Experts of a small language model: 2 picks a token, 5942 steps.
Below are experts of layer 3 (counted from 0) of a mixture-of-experts language model. Rows are named down (a neuron's output weights, with its number) and show model dimensions 192-239. Each number is 128 + 24 x the weight over its row's rms, rounded and kept within 0 to 255.
Before each expert's rows: a language model's description of what the expert responds to. This comes from a sample of Wikipedia text that the model never trained on.

# expert 49
Table cell entries and labels
down0 [133 121  90 121 115 168 108  91 177 170 166 139  69 150 147 112 103  88 101 196 166 103 130 126 157 133 133 140 133 102 102 155 125 124  92 103 156 135 128 119 145  85 143 142  92 114 121 162]
down1 [135 154 140 128 105  96 145  83 139 162 149 126 122 186 117 134 107  93 138 108 165 111 138 126 108 159 127 103  99 130 125 147 112 117 141 105 138 100 133 121 104 129 146 109 121 150 118 129]
down2 [123 109 180 133 123 140  86 104 138 149 160 119 146 116  81 134 118 144 134 123 125 158 120 107 152 100 144  89 189 120 142 144 125 150 156 115 117 125 131 152 109 165  95 113 106 113 125 137]
down3 [141 142 122 118 157 129 131 116 127 124  92 162 179 116 114 127 134 126  96  94 135  98  85 142  96  99 154 129 116  93 156 137 108 133 148  94 122 109 135 101 218 105 114 102 101 120  98 123]
down4 [ 96 147 144 149 108 139 125 124 122 100 138 173 145 139 144 157 124 151 123 140 127 143 163 128 182 122 130 121  82 164 170 130 115 155 115 106 128 108 111 107 134 171  94  82 151 105 145 157]
down5 [119 129 129 158 112  92 147  89 143 165 129 115 123 131 115  93 139 163  90 151 111 111 152  79 130 142 141 142  98 138 119 191 105 118  96 124 118  96 155 117 136 136 152 134 111 149 112 176]
down6 [151 116 175 150 153 136 109 144 146 127  87 144 153 124 128 111 128  97 103 111 102 160 130 108 138  67 143 103 116 164 165 123 121 134 162 157 107  86  94 118 116  99 133 125 127  83 148 151]
down7 [130 103 114 129 128 125  82 151 143 124 131 117 173 112 120  98 151 137 129 143 124 157 128 100 110  96 105 155  79 129 117 124 111 138 178 105 160 108 138  93  87  85 114 155 124 125 166 138]
down8 [140 120 125 122 127 177 143 114 116 146  98 126 144 124 133 142 126 114 134 121 131 157 130  90 134 128 157 170 100 131 100 209 141 128 110 152 138 144  96 115 129 114 181 155 141 133 133 104]
down9 [111 129 127  89 107 109 100 102  93 123  88 153 107 112 132 144 114 143 147 150 134 144 118 159 178 138 132  82 143 117 156 117 116 123 149 134 130 106 152 173 104 168 123 137 146  77 145 149]
down10 [132 123 142 114 149 159 111 168 168 161 133 150 201 154 100  89 123 129 125 109 129 157 117 156 129  74 161  86 112 113 148  99 104  90 128 129 127 120 115 173  99  91 104 124 145 122 153  81]
down11 [120 133 111 128 106  61 171 188 114 140 110 178 135 128 137  96 145 151  78 101 126 131 120 157 126 106  98  96 130 168 118 157 155  94 117 150 135 149 147  93 147 114 121 152  95  80 143 156]
down12 [163 108  86 168 108 143 149 168 104 154 134 167 137 101 141 148 130 155 113 132 151 104 109 139 127 140  99 138 120  87 104 144 160 127 132 101 162 135 113 139 160 131 123 134 142 106  90 192]
down13 [141 122 135 155 182 109 129 172 131 123 148 155 116 138 128  93 160 109  91 103 101 137 148 104 141 153 132  75 101  82 153 142 148 157 147  99 110 115  87 144 120 135 116 117 139 120 135 164]
down14 [142 159 106 146 165 119 143 101 116 169 183 114 140 132  90 109 128 148 148 138 120 136 124 127 190 197 121 110 155 113 120 127 136 142 106 135 118  93 123 182  91 174 140 136 109 130 142 167]
down15 [148 130 111 137  90 152 146 136 126 140 133 110 113 127 132 114 128 149 148 152 109 134 106 144 144 120 131 113 119 119 101 134 144 151 156 172 148 157 170 123  71 111  97 135  91 119 124 122]
down16 [121 120 123 140 130 137 150 158 135 138 122 109 102 121 115 134 172 136 116 116 166 154 104  83 110 127 103  98 138 123 151 177  86 146 139  99 129 159  94 166 134 125 183 148 143 132 143 130]
down17 [119 169 117 186 168 130 119 133 103 117 136 139 132 161  85 100 110 134 118 121  98 128 174 135 116 135 156 153 109  95 146 103 121 162 115 129 131 144 100 147 133 120 128 134 123 133 124 118]
down18 [144 133 102 128 111 156 105 153 154 132 125 139 133 138 143 130 135 107 115 148  81 148  76 136 123 136 112  81 159 147 110 185  99 163  96  98 165 130 119 124 113 106 182 105  48 143 131  88]
down19 [143 144 141 171 101 156 155 149 188 137 110 131 124 114 113 129 133 127 119 151 116  81 135 164 128 126  87  89 119 123 144 162 141 120 124 125 136  89 127 126 146 119 130 164 109 139 110 136]
down20 [151 130 163 155 140 139 152 131 144 114 115 111 143 179 105 102 129 166 126 126 162 172  90 126 128 157 123 146 139 139 102 141 104  92 100 101 152 166 128 165 172 110  96 148 154 152 139 111]
down21 [ 87 134 183  88 152 133 105 110 117 132  95 137  97 147 119 133 157 126 117 124 163 108 100 122 122 127 117 132 134 101 139 133  90 142 170 140 132 130 129 158 113  95 145 156 146 126  82  89]
down22 [122 144 105  91 131  58 114 127  71 159 104 150 118 116 174  98 164 128 128 106 139 144 132 150 121 144 182 134 107 125 179 137 129  82  85 115 133 130 115 109 140 135 111 183 103 165 154 110]
down23 [140 158 110  93 109 117 131 100 125 126 159 105 171  98 129 173 149 115 136  82 171 120 108 128 114 141  88  99 119 116 147  94 168 148 112 124 125 127 103 122 154 129 116 174 110 113 146 121]
down24 [103 111 112 127  34 141 164 172  76 125  94 125  90 108 149 154 140 133 117 138 169 122 125  76 164 160 120 115 129 138 163 112 151 132 107  89 115 158  98 180 130 135 135 123 128 136 144 135]
down25 [ 74 141 132 128 126 143 103  88 137  90 150 141 175 155 130 140 167 137 105  90 141  85 153 117 131 134 126  80 130 137 122 156 130 130 105 107  92 131 149 138 112 134  99  91 115 142 117 112]
down26 [108 129 122 144 147 155 125 160 103 105 182  47 129 131  83 171  66 132 137 110 135 111 130 111  95 139  90 148 132 107 152 127 122 143 121 128 152 118 121 132 112 127  74 129 142 147  95 154]
down27 [ 64 117 141 111  91 103 104 133 107 156 131  93 120 100 145 128 164 130 167 126 164 115 183 144 124 170 199  92 139 124  72 138 108 117 125 173 115 146 112 112 171 114 161 151 132 115 114 138]
down28 [123 130 157  96 157 107 122 133 108 149 128 151 110 107 140 126 118 171 181  97 129  74 124 190 117  75 148 133 158 125 147 139 103 125 127 120 159 107 141  96 136 115 135  98 118 160 106 128]
down29 [146 164  96 100 115 143 102 125 103 127 116 123 113 131 132 107 141  83 120 138 141 143 114 163 122 141 128 150 134 140  97 121  89 139 113 163 126 109 167 118 122 113 106 102 159 123 142 103]
down30 [122 137 100 134 126 160 151 141 144 185 147 157 145 132 110 140 129  89 110  93 141 135 155 132 160 127 121 127 106 125 142 107 135 127 159 132 129 108 105 144 124 152 129 151 141 143 121 123]
down31 [ 77 147 161 160 114 158 102  79 112 101 131 120 113 119 113 105 131 124 108 113 131 115 166 157 131 104 116 175 112 142 171 129 124 103 141 108 118 177 135 138 137 150 133 122 125 137 127 134]
down32 [193 140  90 132 129  90 160  92 107 114 131 134 185 141 107 127 130 151 145 162  73 116 123 122 109 165 150 154  95  85 142 114 129 104 154 105 123  95 128 152 130 119 124 154 143 147 118 136]
down33 [103 101  98 147 167  96 108 108 145 127  92 104 123  84 135 126 155 135 139 100 147 163 120 142 131 144 123 124 141 155 125  88 120 111 142 109 151 108 116 100 174 125 162 109 150 118 129 129]
down34 [114 126 146 129 158 118 126 112 106 144  99 144 127  44 149  93 137 145 114 130 114 123 102 152 121 151 109 127 122 156 112  74 137 148 160 176 153 146 142 137 112 124 131 134 126 149 122 122]
down35 [129 134 127  91  97 101 131 108 113 156 163 150 120 125 129 113 140  95 106 132 135 117 133 105 109 118  98 197 135 136 147 105 114  93 153 101 104 156 101  98 165 119 100 101 130 172 150 150]
down36 [127 111  98 109 160 103 103 140  78 154 109 156  62 143 130 142 100 133 115 163 132 189 108  84 111 131 137 164 143 122 115 105 101 153 131 105 144 134 197 131  96 142 102 126 105 122  92 153]
down37 [135 119 126 121 108 141 145 149 121 121 141 133 157 143 107 110 158 121 169 155 143 155 139 168 143 114 151 131 162 124 139 159 128 123 120 100 126 151 169 169 108 152 155 144 120 144 174 128]
down38 [ 98  96 147 130 125 161 128 166 118 168 117 122 102 117  96 137  95 149 166 116 120 119 110  95 141 125 156 124  73 135 136 138 154 112 130 129 121 137  89 187  95 136 140  97 120 143 105  96]
down39 [ 85 120 134 137 184 117 131 128 101 110 145 153  98  78 134 136 141 141 147 135 155 136 106 143 155 115  93 127 118 140 142  89 150 136  77 141 168 115 109 117 164 147 122 134 117 155 147  72]
down40 [106 126 103  79 118 144 130 128 143 176 123 125  84 129 127 132 104 136 164 134 145 144 158 127 129 165 136  99 131 108 162  98 109 121 126 164 164  93  92  89 135 131 122 144 134 114 134  88]
down41 [103 144 124 133 167  93 126 120 137 173  92 164 115 124 113 150 145 162 128  95  75 152 127 126 122 143 147 132 112  71 140 142  76 104 116 107 135 136 150 122  84 138  93  95 157 117 182 115]
down42 [104 114 122 122 140 185 113 124 179 124 132 126 126 173 136 131 105 144  95  96 121 129 118  78 123  90 143 100 125 151  57 148  75 107 135 112 142 125 166  98 135 137 139 123 144 144 144 109]
down43 [100 165  91 149 128 140 165 119 165 130 115 125 130 137 133 127 116 143 120 109  81 160 120 121 129 108 140 138 122 133 111 125 119  98 170 141 131 142  92 121  96  73 146 118  99 168 183 125]
down44 [171 111 142 126 162 118 155  97 129 112 144 186 139 195 131 163 101 113 118 154  89 121 143 119 119 148 121 140  97 149 110  95 163 122 132 151 107  57 118 141  48 114 113  91 136 115  93  99]
down45 [156 103 116 153 127 183 110 103 135 131 134 108 119 137 148 132  89 120 119  95 131 125 122 177 132 100 106 145 138 162 136 155 107 141 129  95 125  79 128 120 131 100 102 133  76 129 131  87]
down46 [160 148 111 144 147  97  96 153 132 114 154 132 134 101  84 116 125 121 114 147 130 113  99  79 127  97 158 130  94 103 160 132 123 108 172 137 118 167 116 122 121 158 159 122 146 131 114 153]
down47 [108 152 168 108 115 123 140 157 139 147  84  98 176 137 175 111 121 125 121 119 165 160 124 100  97 154 133 121 129 113 118 111 132 115 189 101 131 175 104 120 107 115 138 116 116 143 126  91]